Weights of a small mixture-of-experts language model, trained from scratch on English Wikipedia: 5977 steps.
Below are experts of layer 4 (counted from 0) of a mixture-of-experts language model. Rows are named router (the router's row for the expert) and show model dimensions 0-255. Each number is 200 + 20 x the weight over its row's rms, rounded and kept within 0 to 999.
After each expert's rows: "comes before" lists some tokens at least twice as common just after its tokens as in all text. This comes from a sample of Wikipedia text that the model never trained on. Tokens count by the router's weight.

# expert 154
router,214,223,199,204,180,202,180,215,224,219,246,218,191,250,238,189,176,168,185,216,239,198,218,180,225,217,189,178,220,224,229,193,227,186,173,183,172,197,204,192,200,191,232,212,201,189,158,189,179,186,172,204,181,236,234,247,203,192,182,181,186,170,183,189,214,178,189,200,224,211,224,196,235,194,169,221,181,192,191,227,209,236,171,201,178,235,201,197,161,190,226,218,163,178,169,178,182,196,194,175,206,221,194,228,222,201,215,178,195,198,188,198,207,209,175,220,187,210,211,212,212,228,223,212,152,172,177,189,190,190,218,225,211,206,227,212,213,201,178,194,202,185,230,207,180,197,214,205,185,200,217,239,186,201,183,193,177,214,192,233,190,216,201,174,231,215,189,213,151,173,200,224,189,173,222,192,169,185,219,222,189,189,203,209,238,194,192,220,193,211,185,173,235,233,170,217,206,170,202,193,180,193,216,141,210,180,220,183,174,174,201,205,188,175,190,198,193,191,200,191,197,168,215,221,226,201,180,192,205,224,209,221,187,175,213,195,188,202,211,179,205,193,224,208,171,226,199,180,214,194,210,189,175,203,210,184
comes before: "the ", "by ", "to ", "in ", "as ", "a "

# expert 121
router,182,245,217,182,192,205,212,195,218,232,231,207,195,244,218,171,174,184,208,221,228,218,229,209,228,237,182,186,190,192,205,216,215,177,172,168,201,182,198,212,160,215,170,179,190,209,178,210,170,242,190,186,199,174,239,208,206,193,198,192,215,173,181,190,211,208,147,157,225,206,230,233,215,165,202,223,212,179,192,213,182,226,179,216,183,212,191,170,173,187,184,191,181,193,182,222,159,239,163,191,204,203,194,196,193,211,204,185,194,212,195,233,209,199,180,212,194,204,199,213,199,228,224,200,168,200,196,219,232,201,172,220,199,156,205,191,206,216,195,216,171,206,228,172,198,199,226,217,188,197,201,191,222,221,229,210,186,206,209,181,201,201,202,213,190,189,160,200,185,226,217,194,186,193,195,177,218,208,224,205,199,205,208,155,216,231,190,214,216,150,188,207,186,212,165,199,218,217,174,198,195,162,259,206,215,225,225,214,188,182,201,209,200,177,171,181,213,180,204,200,198,212,205,193,166,216,208,183,191,197,186,230,203,197,193,183,187,195,212,190,200,173,207,191,206,236,240,207,187,194,182,186,170,233,239,185
comes before: ", ", "'", ". ", "\n", "\" ", ": "

# expert 155
router,186,219,199,200,206,167,176,195,219,216,216,220,198,259,249,166,211,178,179,242,217,234,217,179,208,203,201,197,170,189,234,187,201,211,168,206,175,181,217,180,197,199,186,181,198,237,183,210,176,186,181,228,176,223,215,229,229,240,171,201,192,160,199,183,217,199,175,194,205,196,185,232,229,174,166,216,207,198,198,219,224,209,214,205,170,203,192,186,195,182,205,219,195,170,205,200,202,175,201,197,198,241,201,198,196,174,201,198,223,192,196,210,206,204,197,218,172,224,219,192,221,227,220,184,206,216,186,204,219,187,170,206,180,202,186,212,213,224,176,179,182,206,225,174,193,193,206,205,195,241,254,219,222,214,221,195,214,208,184,202,228,208,192,176,173,226,165,244,186,184,217,196,178,210,216,188,193,195,196,176,197,195,221,152,235,218,203,230,182,190,204,192,242,250,171,226,212,173,199,199,193,201,226,206,212,196,223,199,188,176,197,234,164,192,184,188,185,200,200,221,201,206,208,181,196,200,200,222,213,173,221,240,201,173,241,210,177,208,210,182,188,145,212,202,168,173,188,202,218,208,196,199,203,199,210,189
comes before: "of ", "in ", "to ", "and ", "for ", "was "

# expert 232
router,202,240,211,179,194,186,213,227,202,231,200,205,196,229,217,190,197,154,231,225,221,271,206,152,216,210,176,155,190,187,223,228,223,200,203,177,177,187,216,203,208,180,191,211,213,223,191,192,173,206,179,231,193,205,192,225,220,237,212,204,190,176,181,186,246,199,162,159,194,193,201,243,221,170,154,219,211,202,191,207,197,198,189,210,186,232,206,204,177,196,189,204,189,198,212,174,206,204,186,206,223,216,203,200,213,188,169,179,233,216,190,236,230,202,176,232,182,235,198,190,187,229,219,184,200,200,193,214,196,182,168,203,184,196,210,193,216,197,176,196,160,188,206,192,206,214,204,201,174,210,233,200,232,199,209,203,221,219,186,211,217,203,183,187,209,206,205,236,177,173,198,199,186,164,224,180,213,216,220,202,196,190,194,184,209,187,195,183,191,206,178,206,200,225,200,199,167,165,208,198,183,195,214,175,207,211,236,197,201,143,220,224,163,203,184,189,182,193,234,221,175,223,212,193,216,212,190,213,201,178,208,237,225,174,200,177,184,218,224,188,175,137,216,214,218,215,217,220,200,209,194,184,187,184,213,187
comes before: "of ", "was ", "'", ". ", "is ", "has "

# expert 48
router,208,234,168,186,192,205,198,203,177,224,206,199,194,209,221,153,214,181,210,261,233,215,187,188,241,225,212,189,190,227,230,200,217,222,192,175,180,196,210,182,173,188,162,186,209,186,189,181,190,226,200,232,236,215,206,216,220,238,201,177,186,196,194,159,261,233,158,165,206,199,224,220,223,180,213,222,196,208,221,224,211,194,192,230,142,231,224,193,180,193,192,205,208,203,203,194,170,216,205,168,183,197,224,195,185,192,185,209,195,227,200,195,220,195,163,223,169,181,209,187,190,212,195,183,200,211,192,196,190,178,210,213,205,181,174,196,228,222,218,195,168,220,185,220,192,178,202,224,223,206,216,211,249,221,216,205,173,199,196,208,170,219,221,171,177,215,200,241,152,188,193,213,211,206,219,182,197,222,230,195,209,184,174,181,227,202,197,231,196,173,183,185,202,207,191,185,221,196,200,197,172,182,217,221,217,186,187,185,197,174,227,207,207,212,177,183,216,177,205,196,194,208,213,175,189,200,185,185,194,175,217,234,190,150,213,171,184,188,191,189,197,184,234,210,192,217,222,190,201,185,213,175,190,215,217,194
comes before: "| ", "–", "0", ": ", "201", ")"

# expert 71
router,193,250,190,172,184,189,213,202,213,228,225,192,159,212,230,164,165,165,166,227,196,207,217,186,215,249,192,187,182,257,216,245,205,208,163,208,171,191,194,203,169,183,201,177,192,195,195,242,179,211,179,198,202,190,222,214,261,217,177,180,211,181,194,175,210,215,179,187,219,223,239,222,245,154,188,205,210,187,185,209,214,223,179,230,181,213,189,182,186,207,202,203,211,172,185,209,193,225,200,179,219,212,217,202,191,186,200,218,169,205,211,208,222,196,172,240,167,202,209,212,222,196,210,175,154,208,201,195,221,164,202,216,170,200,210,182,216,215,176,189,191,196,205,187,208,195,207,195,213,228,197,196,224,191,230,226,188,214,213,203,200,210,216,185,211,185,189,219,200,189,199,217,205,202,227,172,204,189,219,193,198,177,207,178,216,204,153,214,225,168,210,207,226,216,185,194,204,195,194,188,167,191,226,175,229,190,229,213,198,190,194,205,214,203,161,169,205,163,212,201,152,202,210,179,216,218,187,214,201,199,203,227,196,172,219,170,188,182,206,224,202,204,212,191,218,238,218,219,188,206,215,179,196,206,202,166
comes before: "\n", "| ", "; ", "\\", "tick", "frac"

# expert 175
router,186,261,202,171,185,185,209,216,206,227,222,199,161,199,223,160,178,155,155,193,199,209,221,185,230,245,185,191,190,254,226,249,213,223,170,195,167,195,232,197,175,190,175,183,195,197,199,243,200,214,180,204,200,201,224,228,210,234,178,178,209,175,197,165,209,223,170,180,199,219,237,218,232,173,204,198,217,193,188,201,223,228,171,229,175,218,197,190,179,211,207,211,217,180,197,202,196,225,196,172,217,210,222,209,182,185,200,220,170,209,199,199,235,202,177,222,155,202,205,221,216,193,206,186,154,198,178,192,208,167,199,205,173,202,215,203,216,221,171,185,174,193,213,177,205,190,205,196,215,222,218,185,214,198,238,215,184,209,217,198,206,226,207,185,199,187,183,223,184,177,203,223,188,212,215,170,208,191,209,199,210,179,197,174,203,195,213,220,212,187,201,210,217,223,173,189,196,195,197,192,174,186,229,184,232,192,231,215,203,190,209,207,208,189,147,179,207,175,201,194,174,215,187,177,207,225,195,215,209,205,204,228,200,173,208,156,193,194,200,209,180,199,205,194,223,247,212,227,194,196,218,155,201,213,215,199
comes before: "\n", "\n\n", "..", "----", "\n  "

# expert 127
router,191,201,174,166,184,203,197,198,204,210,205,221,198,210,220,188,182,152,203,229,219,225,220,179,237,213,179,210,179,218,210,198,206,242,208,179,177,198,217,204,171,205,184,202,216,196,165,217,194,223,185,209,216,210,193,227,240,238,187,166,182,172,186,178,189,222,145,178,206,204,203,222,188,194,203,177,193,215,164,201,203,208,190,189,187,224,176,209,177,183,194,187,197,187,207,215,223,202,189,195,196,197,211,240,204,183,206,175,195,206,198,199,187,187,130,208,194,193,189,206,212,234,232,214,174,230,197,219,216,204,234,188,189,218,183,190,202,203,194,191,148,206,207,225,195,182,213,213,198,203,213,189,205,216,232,217,181,212,215,215,179,223,216,161,218,223,162,229,197,210,188,201,196,215,235,175,178,218,231,210,194,185,224,189,249,211,189,258,217,156,208,203,189,221,179,185,210,195,201,211,179,183,222,201,222,217,207,210,197,157,206,212,184,219,223,188,187,183,220,201,188,202,224,217,225,193,163,210,239,185,201,191,206,151,178,171,187,209,178,201,181,183,217,196,193,227,203,207,191,210,221,158,154,202,188,183
comes before: "0", "5", "4", "8", "9", "3"

# expert 223
router,208,215,175,195,181,197,209,201,209,232,211,205,177,248,212,156,163,168,199,221,227,234,206,186,231,234,178,224,201,215,212,238,228,228,182,203,169,190,203,206,191,181,203,198,215,193,184,215,187,183,189,215,204,208,190,232,218,243,168,170,209,168,191,180,211,244,200,150,211,222,217,205,193,200,207,171,216,189,198,188,218,203,170,203,158,236,196,160,197,223,200,184,196,181,194,202,206,221,192,173,165,198,220,205,192,186,206,204,199,196,190,236,204,198,159,239,183,203,216,196,219,205,203,180,160,195,180,224,179,190,228,201,215,195,204,197,220,240,175,181,175,220,230,188,219,185,196,226,219,230,208,198,201,205,204,190,193,225,219,235,205,188,203,175,199,194,181,210,179,195,185,215,223,182,236,191,208,220,187,178,197,168,182,195,235,204,188,209,228,183,186,228,220,225,181,211,226,195,199,188,204,193,213,216,244,206,240,201,192,162,150,175,198,188,213,187,183,196,215,208,195,226,203,180,174,209,188,211,170,200,191,196,207,156,200,195,170,197,210,196,227,197,194,205,211,225,244,242,207,186,220,178,187,206,194,189
comes before: "| ", "|", "(", "century", "– ", "N "

# expert 129
router,219,236,220,195,177,196,191,235,185,204,201,188,187,212,235,154,170,171,187,238,220,207,220,193,218,221,185,189,174,189,213,222,211,207,182,197,188,193,189,184,178,209,196,172,205,206,180,222,178,190,198,220,179,183,204,226,226,214,213,175,208,173,226,158,197,227,177,197,203,208,213,213,192,182,201,211,226,191,193,187,206,232,168,217,198,223,192,190,199,188,186,206,223,155,220,199,202,221,206,163,186,226,219,201,209,187,205,206,201,203,195,203,230,224,181,211,186,186,192,197,189,198,230,202,171,166,199,219,241,188,181,230,195,202,203,191,228,251,206,218,193,182,185,183,220,187,212,206,169,226,218,194,232,176,223,204,171,230,187,205,199,209,184,214,198,189,142,195,170,173,198,190,215,181,225,164,225,198,165,180,196,204,191,193,236,170,177,198,203,168,190,194,230,203,180,204,208,177,219,189,187,172,229,195,234,210,216,198,241,180,204,204,227,174,157,186,195,186,224,182,192,220,226,171,191,217,161,192,201,190,202,226,215,175,188,179,164,210,220,211,219,174,194,196,222,230,237,221,214,184,221,183,173,182,223,163
comes before: "| ", "|", "–", ",", "0 ", "/ "

# expert 70
router,195,234,211,183,206,179,226,191,203,221,215,198,205,219,224,169,209,158,187,198,218,202,228,197,242,253,211,185,155,204,197,193,244,192,184,207,146,217,223,178,179,200,164,163,215,206,179,209,183,201,175,232,193,199,239,198,229,231,190,211,215,201,231,190,204,214,189,202,215,230,204,200,208,204,164,223,207,213,174,168,220,233,188,202,163,204,200,180,184,207,220,180,201,174,194,211,199,213,207,198,222,190,209,222,207,177,210,203,171,186,192,193,245,231,166,258,188,180,204,200,201,220,235,198,185,198,194,207,236,180,189,219,199,203,198,229,226,245,196,218,188,204,187,188,183,162,232,203,202,181,189,204,203,196,215,230,174,219,215,184,225,197,198,193,197,189,171,196,184,205,190,199,202,202,222,178,209,223,210,188,201,199,186,180,219,194,195,205,171,155,227,205,206,214,166,221,179,213,198,182,203,153,195,190,213,197,215,213,216,179,218,194,174,197,197,161,202,169,183,178,187,165,218,208,204,196,195,189,191,198,226,209,198,160,215,177,177,194,213,188,197,188,246,206,216,248,232,195,185,206,194,175,178,184,202,183
comes before: "\n\n", "\n", "000 ", "s ", "S", "5 "

# expert 90
router,229,210,196,181,200,205,187,223,206,195,256,232,177,229,210,182,186,173,178,208,252,269,217,201,236,219,177,188,194,234,197,200,189,220,196,162,156,189,210,185,181,211,181,201,222,193,167,200,150,192,172,181,229,193,187,202,239,204,202,173,195,195,201,178,230,239,190,177,208,205,189,216,222,195,179,223,225,207,211,235,193,205,174,213,156,175,220,227,157,210,192,183,192,168,204,203,216,237,190,208,207,215,205,221,217,175,193,219,205,208,204,213,192,219,164,221,197,209,194,224,195,221,230,214,166,192,195,196,209,206,191,206,188,184,204,185,217,194,207,218,181,200,199,217,223,191,202,206,204,212,215,174,227,199,211,201,205,208,212,236,199,194,178,203,210,232,152,216,175,191,178,187,176,183,212,193,180,185,212,181,214,188,222,200,231,181,198,218,240,167,200,195,198,210,187,189,207,216,213,196,194,191,199,193,215,198,214,192,211,146,210,213,187,194,190,181,173,186,214,228,154,212,226,194,207,202,179,210,180,177,232,219,176,154,190,194,180,200,221,198,216,160,211,199,232,208,183,207,194,188,219,174,160,189,207,193
comes before: ", ", "201", "0", "202", "4", "5"

# expert 174
router,213,223,195,173,196,189,199,224,222,209,214,200,208,244,218,191,186,165,200,208,213,293,229,169,215,201,169,145,163,192,217,200,230,212,188,183,182,159,212,188,205,178,188,203,211,221,187,174,178,175,176,246,185,201,195,218,228,238,225,191,168,182,189,195,226,219,177,159,209,235,199,244,218,159,184,228,216,171,199,227,227,211,195,215,171,241,234,187,189,196,203,191,196,191,205,170,224,225,191,196,208,211,205,219,224,172,187,190,222,188,201,212,228,204,170,232,175,208,192,198,206,211,211,199,202,206,198,199,223,173,173,210,170,186,203,193,209,201,180,202,172,182,197,174,214,195,200,211,202,199,214,199,232,201,200,197,216,210,200,233,209,188,169,209,189,231,199,192,172,191,204,195,178,185,209,189,212,197,229,200,183,179,213,185,205,198,193,188,217,198,191,198,200,210,190,215,192,188,202,202,200,196,224,186,220,211,239,177,199,173,217,239,179,203,175,190,180,190,232,221,184,214,215,198,218,202,177,203,195,191,215,218,228,137,223,188,171,198,227,217,202,163,219,227,194,206,203,214,204,192,191,181,177,194,214,190
comes before: "of ", "'", "was ", "th ", "States ", "is "

# expert 237
router,181,236,148,182,159,206,210,254,224,216,217,231,190,223,233,174,186,175,163,210,242,214,224,189,222,210,172,224,203,189,213,213,234,199,169,184,180,196,204,187,170,182,175,168,182,221,194,205,186,212,193,200,198,220,218,201,226,227,206,202,172,176,222,178,219,208,161,204,226,187,237,215,204,189,189,215,220,205,199,219,209,198,168,217,184,193,209,225,186,225,201,207,214,195,203,217,227,195,193,190,231,192,195,178,163,183,214,208,208,224,182,185,190,189,162,260,179,225,235,203,213,206,219,201,165,209,184,165,189,182,177,205,181,207,224,183,207,209,201,190,173,161,230,216,199,186,187,200,194,197,215,196,206,188,215,205,187,203,205,209,189,209,205,200,235,189,207,232,181,159,204,186,193,201,231,203,240,208,183,192,184,188,223,182,210,166,177,178,235,177,248,183,204,220,170,206,214,208,200,218,202,162,207,215,206,224,226,174,208,179,188,232,201,195,210,180,214,186,196,202,165,214,216,199,232,208,203,202,174,193,187,205,195,165,200,174,189,181,189,199,233,196,200,224,211,200,226,219,204,205,187,181,160,213,231,198
comes before: "- ", "==", "The ", "== ", "===", "In "

# expert 3
router,208,231,192,222,190,205,210,207,211,206,209,215,181,228,242,180,165,136,203,238,240,216,209,214,237,251,181,196,209,212,199,233,196,201,185,175,187,165,211,189,163,183,173,187,227,212,176,215,176,225,179,211,215,188,199,211,231,219,181,188,170,182,203,161,238,189,173,158,206,208,245,212,228,166,192,209,203,207,221,223,218,199,209,206,176,186,197,208,188,207,195,208,219,180,212,186,189,199,177,182,189,219,200,207,220,199,182,218,207,198,211,203,200,194,137,226,186,223,195,205,215,212,188,180,177,207,198,208,202,211,187,180,166,213,192,177,225,206,193,216,189,206,209,200,211,167,229,205,202,235,228,190,197,170,202,206,213,212,233,226,177,195,185,190,194,224,160,228,175,176,208,214,193,180,219,188,205,208,207,181,220,195,202,183,219,183,170,206,233,193,200,201,219,203,190,178,193,200,207,192,187,163,201,191,216,214,184,185,230,183,224,204,189,226,159,185,210,181,217,177,185,222,202,162,202,216,171,222,198,193,193,206,210,165,214,161,171,174,219,212,177,174,199,211,203,212,210,225,243,183,224,185,165,179,210,183
comes before: "| ", "|", "201", "202", "season", "; "

# expert 205
router,214,212,197,167,180,174,207,230,210,213,207,199,174,257,231,184,199,168,198,264,224,209,215,188,248,197,177,186,202,206,264,205,225,223,183,197,200,204,224,168,185,194,191,180,188,212,145,201,177,224,171,222,204,220,202,204,221,226,188,174,186,175,216,212,229,195,182,167,214,194,216,206,233,161,194,197,222,210,176,241,201,204,175,218,183,224,193,210,199,189,200,197,203,190,206,187,196,209,193,199,227,198,210,219,193,201,216,194,206,202,181,231,223,209,188,212,187,206,178,189,209,197,219,185,209,207,193,210,205,176,204,220,180,202,181,182,220,232,217,178,162,201,208,182,192,195,205,239,213,198,219,192,191,210,224,212,186,216,232,204,179,205,204,210,197,219,193,226,138,175,184,171,222,174,192,158,173,179,179,197,229,175,210,176,234,201,187,210,210,181,199,187,209,218,170,208,200,198,170,210,185,169,211,184,232,206,223,203,231,168,195,178,170,185,168,184,217,191,225,196,181,206,219,198,191,194,188,203,210,203,201,219,177,168,195,195,182,189,219,212,213,193,240,207,216,227,226,212,194,188,196,166,173,186,239,183
comes before: "(", "| ", "and ", "was ", "=", "– "

# expert 228
router,211,216,176,212,192,190,177,218,225,200,220,223,163,203,222,153,178,155,186,234,238,206,212,214,237,216,178,206,177,219,221,237,220,207,208,173,163,167,203,185,164,173,191,194,209,190,179,237,197,212,181,196,196,201,195,226,224,210,206,187,224,165,208,163,199,223,178,151,211,185,230,234,222,165,196,214,207,210,205,232,194,196,194,224,176,207,175,196,188,185,191,194,219,194,202,214,184,227,209,142,212,208,218,204,195,202,214,210,175,217,187,210,208,216,181,232,172,214,212,208,203,197,214,185,199,192,205,201,232,203,177,208,200,205,185,195,215,240,202,193,191,193,205,172,209,197,241,197,188,226,205,190,210,179,237,207,203,213,203,198,221,202,186,177,214,199,156,243,187,160,199,203,226,156,244,178,190,209,186,174,174,209,213,204,210,200,200,201,236,191,192,183,213,211,171,204,216,176,181,191,197,180,207,220,200,202,216,199,209,212,198,192,206,181,170,172,199,185,181,194,190,232,224,178,210,231,162,197,211,208,206,248,220,170,230,182,177,182,208,203,185,160,207,192,197,230,224,195,210,184,210,161,181,201,200,178
comes before: "| ", "|", "–", "|---|---|---|---|---|---|", "– ", ","

# expert 4
router,198,228,173,169,172,213,190,200,182,218,242,243,190,230,204,178,187,173,202,242,257,214,207,209,216,222,204,183,207,211,222,196,223,210,194,192,173,162,204,197,187,176,207,210,194,182,200,211,189,214,187,229,200,199,180,210,227,223,205,209,202,177,184,183,217,212,133,176,236,206,217,237,208,203,203,206,223,201,214,232,191,217,192,226,181,209,224,212,177,187,198,202,202,182,233,234,206,232,187,190,187,209,201,196,201,203,213,214,165,222,192,223,219,250,198,240,174,197,197,224,186,199,228,186,182,198,190,189,176,183,189,255,217,186,197,217,208,199,210,194,183,187,224,195,200,158,175,215,205,191,208,164,216,226,197,201,197,200,230,175,205,175,197,191,197,211,180,242,149,190,167,213,176,171,227,194,193,195,210,230,171,180,219,202,246,182,188,198,204,178,202,196,220,209,189,197,206,202,196,209,188,196,196,181,200,193,193,188,186,169,197,216,184,145,181,194,208,194,209,188,177,213,211,220,202,207,212,192,197,153,202,219,162,175,186,193,191,201,198,197,211,177,206,215,198,199,226,215,175,172,208,152,159,215,214,190
comes before: "==", ", ", "The ", "In ", "\n", "==="

# expert 84
router,184,202,193,183,211,190,166,198,208,205,223,229,196,248,231,167,190,185,194,253,217,232,207,207,235,193,212,203,171,219,245,190,228,211,181,183,172,175,216,210,180,204,182,178,211,209,163,201,188,184,186,235,175,209,195,197,214,235,171,212,189,167,176,161,228,217,178,189,209,206,193,239,206,160,183,217,203,190,203,236,202,201,198,208,178,195,205,202,200,200,208,229,177,184,196,196,215,200,187,192,217,213,199,216,166,201,217,170,237,213,186,204,213,226,170,202,182,192,209,210,221,200,199,205,206,195,182,207,212,175,200,215,207,222,197,231,206,213,192,193,184,192,232,166,179,159,207,211,206,239,232,209,192,196,230,210,213,208,195,223,209,197,189,201,189,242,167,247,180,185,195,208,231,201,205,167,176,198,209,189,204,181,230,170,237,196,190,216,196,176,204,201,228,233,185,198,196,170,190,212,175,195,208,182,202,205,250,209,198,194,176,221,154,185,170,192,204,189,199,233,178,211,213,197,186,218,214,208,219,157,223,221,176,163,204,196,186,214,198,201,183,135,220,177,182,181,200,196,187,200,210,190,182,195,231,194
comes before: "of ", "and ", "in ", "to ", "for ", "from "

# expert 17
router,204,195,204,198,198,170,194,210,166,201,237,239,171,252,241,199,200,144,173,209,258,201,183,185,220,202,191,170,204,229,225,194,233,220,163,197,157,201,204,160,184,206,218,207,211,178,172,199,181,201,178,238,232,226,225,234,198,226,183,175,188,134,192,192,192,218,191,191,223,223,252,218,211,207,177,214,193,208,204,218,195,217,180,197,178,226,185,209,153,216,210,209,220,190,176,200,186,223,216,161,193,203,210,220,201,226,230,209,206,205,192,211,192,215,170,212,174,204,215,209,205,209,205,208,168,188,197,184,214,190,220,231,216,197,190,224,215,211,197,199,195,169,228,192,190,190,210,232,187,200,219,219,202,196,203,198,181,206,182,235,180,196,196,188,211,199,184,201,134,166,190,212,213,204,238,193,189,195,188,199,192,169,180,202,241,195,197,223,184,189,209,175,226,220,182,219,216,199,204,206,196,190,255,187,188,197,226,182,190,189,186,224,201,205,174,202,200,188,185,189,180,175,210,224,201,198,202,178,227,198,205,235,199,183,191,193,194,193,182,188,193,181,223,201,182,225,210,210,210,190,208,188,169,191,215,199
comes before: "by ", "to ", "the ", "in ", "with ", "as "

# expert 143
router,208,203,189,162,202,202,195,208,201,198,223,196,208,227,225,204,181,136,160,220,227,247,226,170,230,234,179,195,204,218,218,206,187,205,184,166,146,185,202,219,183,187,200,203,206,219,153,197,169,223,165,221,216,210,206,208,236,216,191,199,185,177,203,172,216,228,195,175,201,204,209,192,188,203,215,201,224,169,183,221,189,211,203,226,163,184,209,196,196,186,235,205,208,164,183,201,202,213,158,179,204,208,206,241,189,179,213,200,177,212,190,205,206,208,162,206,189,189,216,219,210,254,224,176,159,211,194,208,209,206,191,199,176,184,202,190,216,201,189,170,157,191,209,185,209,207,193,186,185,209,193,206,203,207,245,189,220,204,209,209,198,217,208,191,188,208,156,246,181,175,202,209,182,204,216,203,226,187,204,171,205,204,211,209,253,223,184,226,213,170,223,200,214,218,178,195,184,226,215,213,215,178,205,198,194,197,226,203,212,197,204,206,204,225,195,160,189,177,201,209,187,212,217,176,231,222,193,204,233,189,209,210,209,139,224,198,182,172,209,194,205,174,186,179,198,224,200,198,212,208,229,160,169,193,196,186
comes before: "201", "202", "0", "8", "5", "9"

# expert 39
router,202,199,177,209,209,170,197,205,202,221,216,227,195,226,246,186,166,143,191,209,242,220,210,197,236,225,202,211,202,212,207,239,226,242,198,185,156,188,201,221,191,200,205,198,180,209,158,231,175,199,203,214,216,195,212,195,209,252,187,180,184,171,210,177,183,210,193,204,205,173,214,221,207,173,209,197,188,202,196,189,199,190,216,200,169,224,200,195,172,198,201,203,196,159,201,208,188,212,206,142,196,222,209,214,179,195,204,196,193,200,199,186,251,219,168,237,186,207,185,196,233,223,209,176,185,187,192,180,218,190,221,197,196,193,175,180,226,224,214,204,164,196,223,188,210,191,195,198,205,218,196,219,205,197,210,229,185,226,222,184,208,194,229,209,196,186,177,233,196,172,195,185,189,183,228,169,224,205,205,190,209,157,227,216,220,180,198,183,219,164,189,194,228,206,167,223,193,179,186,182,215,172,247,204,220,169,241,185,188,217,210,200,169,200,188,165,204,202,196,179,187,208,212,185,223,216,192,215,188,207,166,204,199,199,224,156,160,191,212,203,199,180,230,212,175,206,228,185,212,215,225,161,173,194,223,201
comes before: "| ", "|", "(", "years ", "m ", "/ "

# expert 225
router,219,219,213,183,173,234,211,203,194,188,216,196,199,227,203,184,196,153,211,258,236,207,214,181,209,212,172,207,188,190,198,237,224,192,183,162,176,147,197,175,186,201,184,207,219,187,191,189,192,198,168,208,195,198,226,213,227,234,174,211,203,171,195,153,247,189,158,191,206,186,228,209,223,146,200,234,252,199,199,215,188,195,197,214,174,201,211,187,169,186,204,188,198,191,219,225,190,224,220,181,217,182,209,201,202,203,201,207,212,210,200,229,216,206,139,212,181,224,218,211,174,197,220,195,181,190,190,199,171,175,238,218,193,204,213,179,222,221,213,193,185,197,208,187,194,202,212,177,225,183,216,204,220,211,249,211,213,226,218,199,224,207,209,177,216,198,189,238,201,177,222,175,174,181,231,181,175,217,194,178,201,196,225,201,228,170,190,218,204,186,213,173,207,209,170,178,193,191,182,233,212,198,222,224,175,181,207,217,219,173,205,183,204,206,182,181,184,201,211,189,171,213,212,221,193,229,190,205,199,193,170,228,204,149,204,195,204,199,206,226,179,170,205,219,199,233,226,201,198,186,199,173,183,198,225,187
comes before: "| ", " ", "201", "200", "information", "See "

# expert 108
router,201,213,188,200,172,221,165,217,189,183,184,203,182,228,226,175,180,169,200,217,252,214,256,175,229,220,177,213,198,218,222,219,197,220,177,186,168,177,213,212,166,172,178,216,226,206,179,208,170,192,161,206,197,186,223,228,247,215,198,199,212,173,179,176,245,216,142,177,217,191,233,236,176,185,197,230,244,184,186,210,202,203,181,194,176,211,196,188,196,165,217,191,187,179,178,234,217,222,224,185,211,177,217,224,182,187,216,195,204,204,188,239,222,219,151,235,172,213,237,215,213,194,225,155,173,207,202,199,201,203,217,199,203,201,193,207,219,208,199,177,187,203,212,182,221,176,202,180,203,192,228,202,204,178,217,236,224,200,233,196,215,217,210,172,188,197,192,221,186,192,208,196,189,172,194,184,212,192,179,171,199,208,210,198,227,211,194,225,195,172,213,195,221,213,174,197,186,189,211,192,188,187,201,230,220,190,213,208,229,200,182,214,181,179,194,176,201,189,178,184,177,230,215,216,197,207,173,204,221,190,204,226,214,174,212,168,204,204,216,203,196,197,192,203,190,234,230,211,198,206,188,175,166,214,197,168
comes before: "| ", ". ", ": ", "\"", "Green ", "201"

# expert 122
router,179,212,187,170,188,202,178,248,215,224,210,216,199,219,235,207,193,169,191,210,198,231,220,177,219,192,186,165,176,186,226,201,229,210,169,179,174,181,206,210,193,192,177,185,197,202,170,213,181,190,182,220,179,209,191,219,221,214,204,180,192,182,199,172,210,219,156,194,216,205,203,239,215,197,180,214,215,216,203,219,200,207,155,201,177,214,205,208,184,183,177,201,195,161,202,181,220,205,197,187,210,206,200,179,191,182,197,174,231,186,179,194,224,202,205,223,150,208,190,212,220,211,232,202,230,214,186,211,243,177,189,228,157,218,191,208,211,229,185,183,171,215,217,211,208,194,218,198,187,206,246,182,234,207,241,212,213,209,177,195,221,200,212,177,192,220,168,270,186,195,205,211,198,168,230,189,198,204,201,218,179,194,234,182,234,225,190,203,205,195,183,222,240,236,181,212,213,159,193,172,177,202,223,199,203,229,224,184,188,170,205,230,176,197,205,196,186,198,202,206,161,211,208,188,209,195,198,230,201,162,227,206,198,191,206,197,194,212,210,201,195,139,208,202,215,175,205,221,207,176,180,199,183,189,243,185
comes before: "of ", "in ", "was ", "to ", "for ", "is "

# expert 179
router,203,250,200,192,191,204,210,227,211,220,200,223,176,214,228,155,187,148,166,181,227,258,233,191,242,248,215,169,175,224,205,239,228,197,192,212,155,183,206,193,175,185,183,181,202,177,173,236,190,206,178,198,190,206,217,226,236,190,192,186,184,177,210,181,197,214,172,193,214,224,194,200,218,226,165,209,200,212,172,183,204,202,191,228,185,227,219,171,185,207,190,198,196,183,212,227,209,227,199,200,221,196,209,222,196,161,190,196,198,160,195,198,222,205,183,232,184,167,200,235,202,211,213,203,166,219,185,195,226,177,185,211,184,184,202,229,226,213,182,183,173,192,197,188,208,159,196,191,198,232,211,202,192,206,223,207,165,219,203,174,194,212,207,200,201,193,183,225,191,197,210,220,188,192,227,162,218,202,208,191,202,192,182,195,217,202,178,201,193,180,227,226,231,204,170,195,173,188,197,183,166,167,170,196,227,213,213,195,175,192,210,175,196,205,190,156,201,191,202,178,192,188,209,189,216,199,181,201,187,186,223,213,219,172,205,196,185,174,213,215,199,181,243,211,203,244,207,187,181,227,213,189,183,181,171,176
comes before: "\n\n", "\n", "S", "5 ", "0 ", "000 "